{
  "num_hidden_layers": 12,
  "hidden_size": 224,
  "n_experts": 48,
  "experts_per_token": 2,
  "d_expert": 96,
  "d_shared_expert": 0,
  "hidden_act": "tanh_gelu",
  "moe_layers": [1, 2, 3, 4, 5, 6, 7, 8, 9, 10, 11],
  "router_score": "softmax",
  "normalize_top_k": true,
  "routed_scale": 1.41,
  "balance_loss": 0.00347,
  "balance_bias": false,
  "router_noise": 0.1,
  "init_std_router": 0.0157,
  "lr_router": 0.00113,
  "num_attention_heads": 4,
  "num_key_value_heads": 4,
  "head_dim": 64,
  "vocab_size": 32768,
  "norm": "layernorm",
  "norm_place": "pre",
  "norm_eps": 1e-06,
  "positions": "learned",
  "qk_norm": false,
  "attn_scale": 0.125,
  "tie_word_embeddings": false,
  "parallel_block": false,
  "init": "trunc",
  "init_std_qkv": 0.0356,
  "init_std_o": 0.0442,
  "init_std_up": 0.0509,
  "init_std_down": 0.0509,
  "optimizer": "muon_hyperball",
  "learning_rate": 0.00641,
  "lr_mult_o": 1.39,
  "beta1": 0.95,
  "lr_head": 0.00693,
  "max_grad_norm": 2.0,
  "warmup_steps": 200,
  "schedule": "wsd",
  "decay_fraction": 1.0,
  "decay_shape": "linear",
  "final_lr_fraction": 0.0,
  "batch_tokens": 65536,
  "max_seq_len": 1024,
  "doc_mask": true,
  "train_tokens": 274200000,
  "max_steps": 4184,
  "dataset": "wikipedia_en"
}
Below are experts of layer 4 (counted from 0) of a mixture-of-experts language model. Rows are named router (the router's row for the expert), up (a neuron's input weights, with its number) and show model dimensions 0-223. Each number is 128 + 32 x the weight over its row's rms, rounded and kept within 0 to 255.
Before each expert's rows: "gets" lists some tokens that make up at least twice as much of what it gets as of all text. This comes from a sample of Wikipedia text that the model never trained on. Tokens count by the router's weight.

# expert 33
gets: ", ", "), ", "', ", "\", ", "., ", "Animalia"
router [144 177 126 118 141  84 121 176 144 105  85 127 120 100  87 125 106 116 114 156 131 180 159 129  97 113 202 165 114 169 138 151  74  89 161 145 110 138 124 152 131 104 151  98 142 126 180 139 173  72 138 108 121 111 172 155 135  59  80 151 106 121 186 132 127 164  98  99 103 172 140  62 113 143 157 143 208  95 108 131 168 130 126  70 161 106 182 120 120  95 111 178 135 175 158 121 133 114  88  99 144 142  88 165 121 197 134  90 177 146 108  90 138 133 143 116  82 118 163  70 102 113 191 173  86  84 109 142 202 106 138 152 115 114 127 211 159 111 105  96 179  70  96 124  73 133 147 145  95 130 144 135 141 156 142 103 125 124 131  95 142 148  74 161 152  93 139 103  73 134 153 167 151  59  73 140 106 136 153 144 141 114 144 158 136 141 123 121 116 118 185 108  86 105 131  89 148 154 125 142 101  97  97 124 165 168  78  87 126 171 100  91  93  88 109 104 130 132 208 139 168 172  63  99]
up0 [120  86 154 111 123 131 117 142 124  87 183 132 153 133  87  95 167 134  69 119  77 125  76 146 117 101 146 147  96 144 122 103 116 160 103 150 161 130  93  94 181 119  74  72  94 105 117 119 101 153  86 112 156  63 155 116 174 155 100 133 112 123 130 122  80 125 172 123 139 172 184 149  83 148 153 131 168 152 121 185  92 104 195 140 119 121 159 176  63  48  95 164 129 150 152  84 120 145 113 165 103 185 143 190  86 146  82 145 124 134 103 130 118 136 186 107 111 138  71 143 137  97  88 101 172 106  91 144 189 157 120 166  94 122 167 170 130  81 120 175 129 152  79 171 210 148  93  95 128 130 120 140 186 173  75 126 149  78 101 115 189 104 152 104 127 128 140 125 103  85 119  87 163 114 103  73 149 125 167 125 110 143 126 103 155 139 126 135 161 168 135 190  94 110 108 114 118 116 167 103 125 146 157 162 100 135  88 105  90 119 130 208  82 116 116  74 134 174 123 115  93 117 205 106]
up1 [110 119 105 120 129 178 134 191 149 134 138 105 109 122 131 163 100  83 140 168  97 185 116 112 149 142 100 158 179 150  94 169 151 163 120 169 165  92 125 115  93 151 171 160 146 116 164 133 151 114 162  85 175 116  95 162 118 110 118 143 132 171 104 134 171 172 146 169 148 127 116  94 119 109 105  67 126  56 167 220  81 113 118 154  81 157 152 113 151 112  90 100 185 162 109  89 123 169  96 159 108 179 125 157  98 114  99 105 118 154 148 101 148 165  99 115 140  55  35 157  80 180  63 170 135  93  97 106  97 158 138 127 101  75  92 137  67 128 109  86 120 141  97  45  76 102 111 131 142 131  81 174  69  99 104  98 114  92 151 137 125  92 115  72 146  99 173 156 185 131 172 169 128  83 107 134 141 158 125  98 115 174 141  95 145 159  74 117 134 131 146 163 148  89 175 151 131 107 191  95 127 142 173 112 142 126 171 139 121  86 161 123 138 145 110 157 156 113 142 112 156 150  78 122]
up2 [111 118 192 132 122 127 162 105 120 148 123  94  92 131 175 144  71 149 124  63 133 106  49  75 133 161 206  58 125 134  98 122 139  95 181 134 118  74 101  78 156 108 138 106 114 160 110 154 119 131 121 113 138 170 148 107 115 164  90  54  73 143  74 134 152 160 172 153  94 157 109 109 127  99 128 150 146 150 151 121 148 138  92 147 101  89 143 110 107 115 105 112 178 146 138  68 109 161 148 143  91 107  88 106  82  82 150 101  97 139 119  80 148 146 160 137 145 147 120 133 136 146  85 105 189 151  65 187 165 138 146 153  79 125 118 127 116 161 148 144 169 131 106 126 116 132 138 132 104  74 185 156 151 178 171 146  97  76 156  84 150 116 107 181 137 156 162 148  94 107 126 102 228 148 125 107 117 102 133 116 175  77 118 127 184 101 142 122 156 176 156 155 165 122 131 127 131 124  73 106 104 180  83 107 195 111 198 108  87 149  77 106 118 128 135  99 131 106 139 139  94 207 140 183]
up3 [130 194 129 111 122 109 113 161  90 149 124  97  49 125 182 124 118 152 118 113  81 111  93 161 114  87 161 138 147 183 139 154 104 151 164 110 110 117 134 165 129 128 140 150 132 171  91 139  96 123 141 125  77 166 123 128 124 142 168 117 121 123 132 123 125 157 125 165  99 131 105 113 127 131  45 120 141 157 149 140 129 148 181  83 138  98 159 111 121 170 132 128 153 154 158 163 131 164 161  99  59  93 126 220  87 139 192 187 166 122  95 172  96 180 135 125  96 102 182 170 171 134 144 170 125  86 100  43 130 146 121  72 150  98 131 132  75 100  72  81 111 102  86 138 113  98 139 152 111  90 167 162 141 136 143 125 130 127 144 133 155 126 204 148 110 103 122 106 163  57 137 158 123 103 187 175 153  97  64  95 124  80 171  77 107 171 160 112  91  43 180 133 111  80 113 120  89 140 136 131  91 118  46 112 155 136 178 183 140 125 132 152 136 138  67 154 129 124 126 166 135 124  99 113]
up4 [152  94  98 144 138  94 108 161  65  87 112  92  86 104  97 120 129 181 129 121  97 102 116 154  94 128  76 150 156 119 141 124 123 101 183 157 133  94 140  94 140 109 144 179 190 105 182 186 112 140 133 109 103 157 198 183  84 166 129 120 199 242 111 127 202 173 135 168 106 111 144 146 165 154  83  71  86  48 156 155 164 167 117 152 120 128 136 160 165 172 133 113 115 147 120 129 142 116 105  99  79  99 173 155 146 164 149 150 114 159 147 111 196 150  86 106  59 142 154  99 119 132 113  95 182 102 108 122 113 133 176 149 110 110 135 102 168 144  67 123 162  96  91 144  92 129 108 163 137 144 109 133 161 138 107 193  91 104 122 203  92 112 123 143 152 125 106  85 158 152 155 141  69 132  84 106 132 141 124 151 121 157 112  75 140 118 144 122 142 135 126 124  83 103 107 133  71 148 176 151 161 101 144 113 142 149 116 135  20 127  90 137 111 164 104  90 108 133 117 116 113 135 104 168]
up5 [146 170 140 173  62 109  88 149 133 145  95 153  65 158 156  94  75 113  91  85  90 130 129 116 146 105 100 118  88 153 142  87 148 117 111 131 156 167 161 123 172 136 135  57 102 130 126 144 173 125 116 117 117 155 117 130 114 146 121 130 199  87 120 168 129 132 145 175 159 116 164 133 106 189 188 140 131  49  78 137  90 153 120  74 140 110 143 112 121 123 106 158 163 157 144 149 124 114 112 151  88  83 168  93 119 119 102 144 169  88 127 139 129 110 123 142 171 146 175 203 174 141 138 161 161 133 181 123  89 180 189 113 159 107 125 115 138 160  52 128 127  72 103 158 130 141 166  88 171 141 111 126 124 105 193 130 104  27 127 121 117  98 181 147 142  99  76  99 147 142  68 149 133 170  70 112 118 112 116 110 146 136 156  99 162 106  86  83 160 135 108  86 120 152 193 157 150  89 148 103 123 138 136 142 108  73  93  54 183 119 100 169 160 107 162 121 106  45 107 107 101 129 142 117]
up6 [127 137 141 155  87 153 129 144 104 151 169 102 124  71 139 130 103 107 128 182 118 209 178 101 173  90 147  89 102 126 129  91 147 117 132 231 168 186 153 120 116 137 114 126 143 157 144  91 126  90 110 103 117  85 192 109 120 148 123  97 134 164 131 191  91  76 174 162 111 125 142 100 146 155 160 112 121 123  86 137 193 141  72 136 103 152 116  83 158 140 111 136 108 106 113 102 131  80 143 102 167 160 124 136 132 113  63  89 162 109 112 128 152 193 142 106 178 152  89  68 111  90 105  57  71 129 131  73 137 146 115 114 112 103 154 133 120 107  83 110 171 140 116 125 164 109 114 140 187 141 105 118 131 172  97 122  72 107  99 109 127 175 111 142 183  90 138 102 117 119  70 202 105 125 172 130 181 136 181 146 114 157 130 101 139  93 114 136 130 128  78 158 155 161 214 137 128 147 156  77  93 168 186 120 118  89 138 171  63 110 139 174 170 146 120 130 135  97  68 103 112 131 165 169]
up7 [171 197  57  70 166 113 170 101  76 205 148 158  95 158  82 176  87 105 127 118 145 106 154 126  93 168 160 137 122 102 156 159 119 116 185 162 158 120 112 109 122 125  77 126 116 118 110 115  83 192 208 118 122 195 140 125  87 126 110 113 190 126  94  87 134 100 126  68 146 136 162 104 152 167 126 137 148  96  87 128 143 169 109  81  85 105 120  90 148 135  97 186  77  88 159 144 114 184 108 126 120 104 147 104 118 105 119  83 166 104 118 111 113 148 162 108 141  77  94 104 135 127 105 110 157 104 104  81 185 124 134  59 146 142 116  94 132  94 106 198 160 136 201  56 158 118 110  90 103 161 144 151 118 165  94 150 120 176 177  99 122 124  78 109  68 127 134 130  94 116 124 140  98 108 165 162 122 124 152 154 121 110 102  95 127 107  59 105 168 154 133  61  93 157  67 157 172 119 138 138 104 136 136 185 157 132 150 140 102 176 131 134 105 138 153 150 137 190 127 118 140  89 157 140]
up8 [121 116  77 101 150 120  97 102  87 206 137 161 127 158  87 101 163 151 161 107 109 120  83 127 114 148  69 179 128 143  54  95 113 126 170 159 173 141 124 137 144 120  90  76 132 102  87 113 138 126 128 117 162 181 160 154 135 171 129 103 174 130 133  91 155 117 119 109 133 110  77  89 146 157 109 124 121 151 121 137 178 155  74 121 127 141  98 134 132 178  98 117  63 168 114 216  86 115 116 133 109  99  92 119 182 140  77 126 154  81 122 121 178 104 160 154 116 133 183 121 142  72 205 116 119 120 106  78  99  99 123  76 128 124 195 142 170 115 107 125 130 112  79 135 255 142 146 133 113 121 204 171 114 153  96 124 192 164 162  91 147 108 109 151 124 152 137 128 114 103 131 103 213 149 117 107 117 145 129 152 180 114 121  99 191 135 126 130 144 111 110 103 116 167  84 145  93 103 147 151 103 119 150  90 150 119 107 159  99 148 126 120 117 125  96  59  95 169 136 134 165 131 130 181]

# expert 21
gets: " ", "0 ", "1 ", "2 ", "3 ", "4 "
router [103 107 124  96 111 132  75 127 130 155 164 138 130 107 113 158  95 177 136 122 146 115 121 114 145 105 137  85 125 149 139  79 124 127 126 141 134 164 151 176 177 234 144  86 118 114 125 166  83 164 167 138 147 238 122  69 102 100 139 183 137 158 111  89 132 116 129 101 130  76  89  49  94 100 162  78 106 151 126 135 137 130 134 188 124 115 191 134 139  90 172 119 142 124 125 183 134 106 171 171  88  77 137 108  90 145  77 151 156 114 114  66 124 160 125 162 125 105  89 150 146 152 149 105 197 134 129 114 130  90 176 111 119 114  96 136 186 158  63 139 128 154 118  60  80 161 135 111 189  92 135  91 111 161 143 122  87 112  94  57 131 115 153 157 175 122 152 135 140 143 135 156  83 118 184 136 163 132 142  92 192  94 104 191 135  88  85 156 108 141 113  92 103 112 157 143 129 157 159  79 110 115 139 113 140 168 148  75 117 164 142 160  98 140  86 103 118  91 157 123 153  68 152 178]
up0 [ 97  60 121 121  78 144 115 136 112 142 127  99 125 114 126 136 138 123 168 106  93  66 100 133 114 125 131 164 109 135 158 217  90 129 126  93  75 105 105 121 210  93 117  75 120 145 127 132 104 174 113 172 117  84 139 148 108 122  91 110 127 107 173 159 123 156  93 119 146 129  57 158 144  63 137 143 143 151 140 206 171 128 165 109 140 105 173 168 108 145 118 117  89 109 180 116 148 198 107 104  95 169  42 141 139 189 183 144 126 147 128 111 105  58 114  89 107 101 159  72  89  98  79 200 136 161 104 117 131 119 111 150 154  88  76 119 122 169 178 110 131 132 198  86 167 120 143 131 103 128 113 128 193 158 184 168 183  93 172 150 133 127 124 134 110 153 120 142  96 102 173 115 106 114  95 143 123 148 171 115 151 188 183 136 107 142 169 147 109  88 116 131 124 153 104 167  89 176 109 141 138 111 121 118 146 126 180 185 159 111  85 150 124 107 106 124 114  94 156 142 207 119 148  85]
up1 [124 155 153 158  89 161 139 138 136 127 122 155 133  62 107  85  98 111 116  83 102 157 166  87 116 120 135 199 158 171  76 176 110 128 140 156 143 123  96 112 139 107 203 137 130 103 101 114 172  96 135 106  65 102 151 167 109 117 120 102 175  77 174  80 110 145 188 133 234 138 162 171 160  86 113 163 107 147 113 132 166 149 146  63 107 120  93 121 179 100 141 176  76 123 110 125  57  71 149 106 173 128 155 171 112 150 108 115 168  87  80 120 138 161 143 122 160 119 151  95 144 117  57 116  86 116 162 144 166 145 102  96  85 102 135 109 111 147 138 136 138  68 130 143 154 112  92 137 130 126 128  92 130 142 140 101  95  84 157  81 106 140 190 101  97 134 141 174 105 131 117 103 103 138 161 166 109 132 163 178 125 163 126 111  76 137 110 163 167 103  74 166 131 115 145 148 143 116 113  35  89 137  91 157 137 117 142 175 104 143 143 121 124 151 128 117 128 168 150 184 224  69 172 132]
up2 [136 159 139 178 101 144 157 188 144  72 128 134 106 127 140 158 134 194  80 155 112 100 171 195 132 115 170 108 128 118  91 141 137 119  84  98 162 207 129 159 185 137  84 161 154 104  92 136  92 146  80 105 130 146  95 214 118 136 175 133 115 153 149  90 113  97 156 124  88 130 120 138 109 194 106 154 150 144 183 135 110 192  72 142 136 151 127 146 146  86  70 162  81  99 119 132 112 121 118  87 127 105 126 163 112 176 106 131  74 110 124 143 102  37 137 120  84 157 136 157 143 165  74 156 103 157 112 137 104 152 143 137 104 105  88 152 138 155  75 136 137 137  96 138 119 102 174  77 127 146 144 171 163 145 103 150 170 155 129 169 163 142 184 107 112  90  68 115  72 119 176 139 103 108 108 126 129  92 171 143  88  74 105  51 129 143 190 155 188 108  89 142 107 113 142 133 117 123 138  86 130  97 104 108  63 127 136 100 137 136 100 164 197 106 114 164 105 149 105 116 169 148 168 195]
up3 [ 94  84  91 144 127 174 109 146 131 168 154 152 102  97 124 143 159 171 151 116  64 124  70  97 126 138 121 118 136 120  90 177 125 190  94 189 177 158  74  82 144 109 137 113 146  90 159  91 102 196 140 183  86 120 152 120 143 148 161 160 138 120 136  97  96 113 159 104 128 138 149  89 115 134 166  85 113 114 153 171 140 163  87 107 142 123 134 105 133 184 102  89 136 113  88 171 138 107 152 102 113 180  60 129 108 119 125 126 147  96 137 142 146 138 145 149 110 105 139  61 130 136 109  71 126  79 147  65 147 145 124 133 155 102 122 121 202 169 140 103  96 173  94  79 149  84 157 126 236  80 120 154 119  93 154 157 164 102 129 118 103 156 123 167 107 181 157 133  74 133 156 133 117 103 171 148 101 129 156  95 179 186 114 172 120 124 115  89  83 116 150  75 123  37 158  71  82 100 170  83 115 133 136 138 117  95 186 155 171 138  99 156 154 103 117 133 122 178 122  84 163 169 162 161]
up4 [127  95 112 103  93 178  77 102  45 109  98 108 134  99 102 147 144 105 167  86 150  43 127 105 198  88 156 151 130 123 151 110  79 139 125 126 139  87 121 164 152 219 117 124 120 138 123 201 111 170 116 122  96 146 153 124  82  94 127 117 107 165 120 151 119 132 128  80 143 119 151 194 148 129 120 117 190 138 140 117 166 135 118 189 193 125 128 197 122  98 121 125  74 117 157 122 126 124 136 118 150 147 123 148 100 136 135 115 106  75 112 166 162  92  87 175 130 102 164  60 115  89 128 170 115 194 120 109 119 112 161 126 118 101 113 127 155 115 142  59 194  88 202  87 158 115 121 100 120 106 186 139 183 154 172 122 125 131 107 130 109 113 153  78 178 112 165  62 120 121 110 159 115 116  98  93 190 102  98 138  99 128  65 142 160 143 152 182 137 128 144 171 146 139  74 118  78  68 138  86 131 121 146 119 154 136 147  78 169 107 127 105 145 142 152 107  64 155 118 187 112 137 150 174]
up5 [151  92 139 143 120 159 152 122 141 154 148 104  94 112 149  66 159 129 128 139 114 105 155  99 116 101 172 170 139 163 138 114 119 122 142 105 128 150 182 113 132  80  86 167 173 126  83 133 142 118  97 120 117 147 148 129 116 140 111 119 102 114 149  66 109 161  89 153 138 129 105 108 122 124 174  90 101 106 198  88 131  99 146 164 144  65 169 130 102  65 127 139 134 156 170 126 140 148 134  75 186 116  83 196 109 124 221  98 105 152 160  45  72  82 159  91  96 187 165 157 157 139 117  52 160 131 116 131 201 133 118 181  54 105  93 150 109  73 178 157 152 120 128 180 104 140 137 149 165 129 152 108  86  95 159 110 126 128 140  99 153  85 100 150 128 113 100 156  51 119  88 159 116  94 156 207 112 118  67 160  98 121 153 140 144 164 129  52 104 134 119 163 129 118 173 112 132 149 144 135  59 148 170 186 147 141 148  96 176 137 184 124 129 111 131 140 145  85 105 124 150 150 103  98]
up6 [150 127 153  80 132 185 108 138 102 120 165  85 143 126  95  92 163 131  71  85 103  62 161 116  38 119 155  67 126 164 138  81 156 157 117  86 124 157 118 155 113  71  55 129 137 120 144 136 146 122 124  80 133  97 162 125 140 119 171 159 123  97 178 111 148 153 167 124 112 149 121 154 156 102 142 101 123 130 135 137 141 106 128 127 125 127  94 175 140 117 174 151 164 112 114 144 136  77 111 209 137 142 196 102 119 108 115 136 121 106 105 183  85 164  80 189 102  72 136  97 118 157 160 212 171 129 205 103  75 141 144  79 158 140 137 120 161 131 133 104  68 142 139 136  66 138  62 164 140 130 160 109 112 161 113 115 118 201 133 140 106 170  92 114  90 127 145 172 134 156 110 100 110 160 105 185  30 127 135 135 151 149 158 114 135 154 103 130 159  83 141 150 141  94 185 153 124 150 125 135 146 110 109 101 185 113 110 207  83 113  86  93 180 101 101 102  97 147 141 158 118  84 116 119]
up7 [135 115 110 103 121  91 173 125 147 104 125 109 130 119 138 109 138 123 169 126 135 126 171 160 113 188 154 120 102 136 190 188 169 143 137 113 132 152 119 105  96 139 128 148  73 109 116 189 172 101 108 153 172  96 109 136 122 110 122 222 117 116 113  98 157  74 158 111 114 155 184 121 167 154  69 131 111 118 144 122 157 139  90  89 108  73 168  76  85 111 135 114 143 141 124 148 151 136 128 129 109 127  95 187  83 135 106  91 134 131 145 112 102 114 188 138 119 186 110 186 143 105 139 129 136 165 134 128 143  77  74 117  96 141 130  73 184  74 183  93 155 138  95 141 125 127 170  93 131 152 162 137 146 153 120  95 106 198 186 136 140 101  66 138 134 122 157 108 126  27  94 102 160 109 104 135 111 118 145  89 111 140  77 117  97  99 101  98 169 189 142 123 122  74  69 220  90 146 122 136 134 115 107 163  73 124  78 153 134 103 124 138 168  64 137 188 147 121 166 126 134 172 113  31]
up8 [169 118 174 116  54 113 134 117 122 128 119 105 111 160 109 132  69 154 175  80 132 104 146 142  80 163 130 111 136 126 129 120 188 107  87 112  82 159 180 147  69 139 107 136 116 165 163 106 126 137 130 109 139  55 155 103  86 140 201 127 120  98 105 122 140 134 164 144  97  74 107 126 144 115 147 106 145  63 142 156 142 164 106 171 138  88 144 115 133 141 146 130 114  92 165 171 161 180 122 110 138 130 114 118 138 173 156 107 148 145 134 136 118 125 129 133 114  83 134 128  70 117 160 101 200 123 178 161 145 113 148 107 113  78  98 165 116 200 139 178 127 143 127 144 150 156 123 112 152  75 135 224 123  23 133 145 102 115 135 117 109 160 123 135  93 145 143 128 102 132 112 134 108 125  57 196 150 151 134  60 129 203 122  45  81 142 155 181 150  86  98 116 153  89 162  71  58 102 180 129  90 185  82 144 126 154 113 127  97 144 129 147 125 145 121 156 117  73 159 109 187 101 146  95]

# expert 45
gets: ") ", ")", "\" ", "), ", " ", "); "
router [ 80 110 118  79  88 101 161 152 130  90 127 112 184 112 166 119 142  82  88 146 148 149  92 121 213  75 115  79 126 173 153 116 131 120 111 121 123 110  78 147 156 139 180  84 125 213 150  96 165 154 162 110  71 135  63  87 135 121 119  83 125 168 109 140 104 123 104  89 177 132 121  81 109  76 116  99 129  97 179 148 156  69 152 136 158 155 131 170 145 174 104 135 125 104 203 141 177 160 101 120  87 138 159  27  93 154 193 158 131 135 124 117 115  83 101  81 122 197 164 121 116 138  99 148 111 153 118 143 140  81 123 134 122 107 118  71 108 123  67 164 149 159 123 178 225 169 161 114 146 113 143 114 136 134 144 121 119 117 105 102 131  83 128 135 128  69 139 123 145 123 163 165 128 140 129 161 104 187 102 153 107 149 135 110  93 146 148 118 146  82 148 130 103 156 116 167 154 117 140 184 105 117 149 157  85  86 182  57 101 143 122 189 110 122 160  95 136 104 107 100 136 171 160 152]
up0 [ 92 130  70 113 117 135 173 134 143 140 186 177 137 157 120 174 115 141 111 172 163  33 126  78 148  37 120 134 151 105 101 100  95 150 137 152 179  78 154  92 161 129 160  98 174 158 146 108 152  87 127 122 151 121 111 177 110 105 141  97 129 131 128  29  83 143  75  90 105 179  91 114 117 133 143 165 117  66 138 136 119 123 137 129 104 163 137 162 165 143 148 164 149  92 152 138 116 105 104  69 126 119 146 137 170 111 201 137 152 153 141 131 119  87 128 136 132 116  92 141  87  98 131  52 118  91  84 180 129 150 162 120 113 113  69  93 172 100 140 114 153  94 186 147 177 132  96 146 194  74 140  87 161 115 115 119 140 124 100 133  98 124 139 162 136 144 141  98  75 124 113 148  50 125 113 161 169  52 195 144 117 142 110  94 133 158  76 169 123 152 163 185 151  99 132 110 168 113 152 112  72  92 130 120 114 172 172 112 136 141  49 116 150 121 156 110 124 139 108 132 136 162 112  90]
up1 [104 132 129  99 147 203  60 133 119 135 162 170 103 179 169 108  67 141 138 113 129 137 125 145 101  92 181 165 134 165 108  55 135 179 136 135  88 110 137 180  99 166 140 159 179 126 134  74 104 141 175 117 117 163 122  99  88 129 168 159  68 121 130 164 109 155  75 194  96 109 110  90 125 160  78 154 109 179  88 140 120 145 135 159 194 115 201  92 112 130 131 203 165 148  94 115 112 125 126 174  73 117 149  69 115 107 145  97 133 100  91 136  54  85 144 134 130 115  96 117 138 209 108 182 137 105 106 159 160  96 105  75 127 146 112 118 224  42 138  99 172 109 116 135 160  98 110 141 103 153 120 122 150 193 137  86 150 151 111 129 135 114 118 118 115  97 116 112 191 127 143 128  98 140 138 137 114 122 108 152 139  82 150 144 149 106  78 170 106 154 154 100 129 130 140 136 114 210 138 132 142 102  81 133 151 140  81 185 115  93 148 158 101 140 130  97 150 162 153 162 111 131 136  80]
up2 [137 155 100  67 151  80 138 159 111 120 173 153 166 153 125 127 117  80 138 145  72 119 157 137 112 128 148 116  99 155 113 126  94  99 121 119 151 155 164  81  99 115 115 128 156 147 155 143 104  90 131 139  62 131 172 151 105 157 191 130 199 123 149 163 149  99 109 101 120 164 112 118 119 153 129 161 158  91  79 168 152 135 130 136 142 128  93 126 145 127  76  82 104  75 149 164 118 125 118  94 139 118 139 185 114 180 122 118 167 168 116 108 126 117  96 139 120 217 122 184  97 107 116 128 195 119 135 167 104  95  78 109  96 133  99 128 119 158 178  57 151 104 105 178  72 135 135 121 104  85 175 182 136 143 125 125 137  62  95 146 139 126 177 138 206 118 145 108  90 105  92 162  68 115 145  97 230 145 123 124  84 102 116 161  83 172  61 145  74 160 175 124 194 106  94 118  93 127 102  74 169 154 189 127  99 199 137 151  88 119 102 169 114 102 157  91 143 115  94 109 119 149 142 107]
up3 [158 127 128 117 127 114  64 102 104 118 150 163 125  74 132  64  93  80 142 135 100 160 131  64  61 109 145 141  57 126  98 101  98 216 126 149 159 117 163 142 217 127 181 138 154 156 103 166 170 124 153  99 136 131  96 126 148  98 116  76  94 112 102  69 108 123 119 124 107 184 177 175 131 172 193 143 137 133  94  70 167 125 181 167 156 169 119  80 126 108 125  81 117 105 167 127 109 116 173 135 118 160 133 121 125  86 148  87 118 160 132 136 145 160 127 124 118 155  28 165 129  82  95 175 138 119  98 197 163 126 158 124  65 128 158 142 147 135  99 156  64  94 121 131 141 152  92 112 164 175 109 198 156  85 143 158 177 116  82 116 132 115 173 134 122  95 116 153 121 129 160 104 189 106  77 156  70 136 108 179 123 128 153 131 110  87  95 153 117 182 141 179 132 146 165  75 148  92 166 163 128 136 137 120 141 121 137  72 132 144 107  87  97 136 150 115 139 163 105 157 129 147 141 117]
up4 [ 75  89 158 117 168 148 136  92 120 144  88 114  80 137 140  92 152 125 117 139  57  88 120 135 162 108 155 159 180 121  83 133 139 114 111  49 153 141 126 171 145 156  80 139 148 168 153 105 102 132 163 129  72  91 101 131 147 131 136 113  59 205  91  65 137 193  65 100 144 151 137 124 155  85 125 146  84  94 149 149 148 174  99 202  99 111 127 129  81 206 129 154 115 165  92 170 148 101 131  91 158 154 136  83 168  93 179 123  69 134 143 104 145 171 140 150  86 109 144  73 183 133 122 130 109 120 142 149 135 143 153  87 180 103 103 139 141 117 158 126 145  80 115 144 116 162  90 164 110 132  94 127 135 117 148 114 155 178 164 161 188 145 105 153 114 171 139 143  66 123 112  96  90 151 122 203 115  70  75 155 135 131 147 146 107 153 171 164  86 115  93 117 150  48 158 139 148  58 112 110 137  73 131 100 135 152 126 139 122 108 146 130 111 110 142 127 137  57 136  80 172 148 174 146]
up5 [120 129 124 127  89 113 127 116 118 106 105 161 141 147 154 137 136 114 132 148  81  93 130 132 115 168 130 139 123  93 134 179 130 152 123  95 140  90 108 171 148 106  97 161 145 126 145 122  41 143 162 155 113 172 133 170  69  98  81 138  91 106 133 131 121 130 106 120 110 142 111 123 150 189  96 130  96 167 110 104 164 123 113 162 165 123 123 160 105 136 121 165  37 120 137 161  99 184  94 125  88 212 162 119  64 169  88 147 123 152 151 138 176 122  95 151 108 128 130 111 104 128 103 127 172 155  99 120  79 180 103  63 175  95 132  96 160 131 149 135 106  95 189 113  78 103 137 157 117  92 143 154 156 134 189 154 190  97 144 119  95 158 114 168 132 100 166 117 187 129 128 153 114  57  97 121 106 162 163 138 109 133 166 145  79 141 183  70  78 118 139  98 144 152 118 183 111 121 137 112 120  69 136 124 125 184  91 190  53  70  59 124 178 164 140 145 188 101 169 110  97  65 102 188]
up6 [154 148  86 129 117 110 129 127 138 138 145 101 116 107 158 141  79  99 186 146 159 112 120  42 119 102 137 121 103 157 111 134 136 147  94 118 121 148 136  97  93 147 186  93  99 128 198 124 140 110 118 144 100 140 130 108  69 178 131 133 170 152 118 174  80 153  80 100 119 114 108 122 169 127 137 115 131 123 160 179 143 173 133 156 150 141 109  62 156 113 185  90 123 112  83 160 104 118  99 104 104 100 126 119 183 111 209 100 155 135 130 105 102 115 134 140  96 162 115 191 235 110  60 118 120 103 128 138 126 148 160 152 119 105 103 119 183 136 108 151 156 135 112 141 138  97 144 119 189 126 182 139 121 145  54 122 154 146  71 106 192 124 212 125 182  49 135 114 132 118 134 164 108 107  93 150 128  69 147  85  76  65 166 155 151 112  92 124 131 179 172 144  86 122 104  58 142 141 155 120 147 192 113 105  94 145 155  61 126 127 108 101 124  86  85 129 127 128 125  96  61 179 125 140]
up7 [117 143 135 191 134  75  76 183 113 156 139 169 159 136 100 154 139 133 181 169 156 165 142 114 134 123  79  68 132 166 101 152  92 128  94 146 158  82 121 119 135 124 172 193 128  94  89 107 123 115 152 102  96 200 171 175 168 144 153 126 161 135  94 105 131 151  92 129 115 151 137 144 176  67 123 120  71 117  53 118 134 117 156 123 155 128 138 111 131 150 158 121 133 163 105 117  99 112 168  98 131 129 178 182 189 144 101 117 137 107 119 105 103 150 156 130  94 179 138 181  70 178 132  42 142 136 115 139  95 108  88 169 117  99 141 161 128 113  97 197 145 177 145 122 124 137 158  82 186 114 127 168 124 122  60 130  43 152 104 140  84 113 145 186 145 134 158  88 147 149 112 137 116 103 145  73 151 153  53 130 196 133 141  90 119  96  86 119  80  85 122 145 148 104 112 132 102  87 152 148 158  95 131 181  66 135  83  77  77 184 108  77 124 128 130 111 115 126  89 141 130 164 133 144]
up8 [105 107  82  95 168  95 117 135 135 148 186 162 161  91 105 109  97 100 105 120  42  71 113 133 168 120 109  90 108 173 133 145 135 140 117 131 174  91 112 116 156  65 162 148 133 122 142 134  92 151 108 111 112 107 130 112 139 205 158 122 110 143 133 123 114 152 170  75 112 149  87 120 106  96 172 112 197 200  52 152 104  82 127  61 144 115 168 103 106 129 129 141 142 119 128 159 128 169 157  97 155 133 136 160 187 165 126 103 151 147 171 122 103 121 139 161 136 142  80  95 128  98  61  82  96 132 145 169 166  94 159 109 199 164 119 152 156 142 171  97 162 156 185 153 127  69 102  93 111  94 116 156 201 153 143 127 134  77 100  95 133  58 166 101 160 103 132  94  94  75 141  98 176 154  92 180 166 108 158 118 101  88 146 116 159 104  94 181 121 206 170 116  95 159 149 117 135 102  78 137 146 124 171 148 101 181 123 129 145 111  81 138 175 116 168 127 136 124  90 156 142 173 128 139]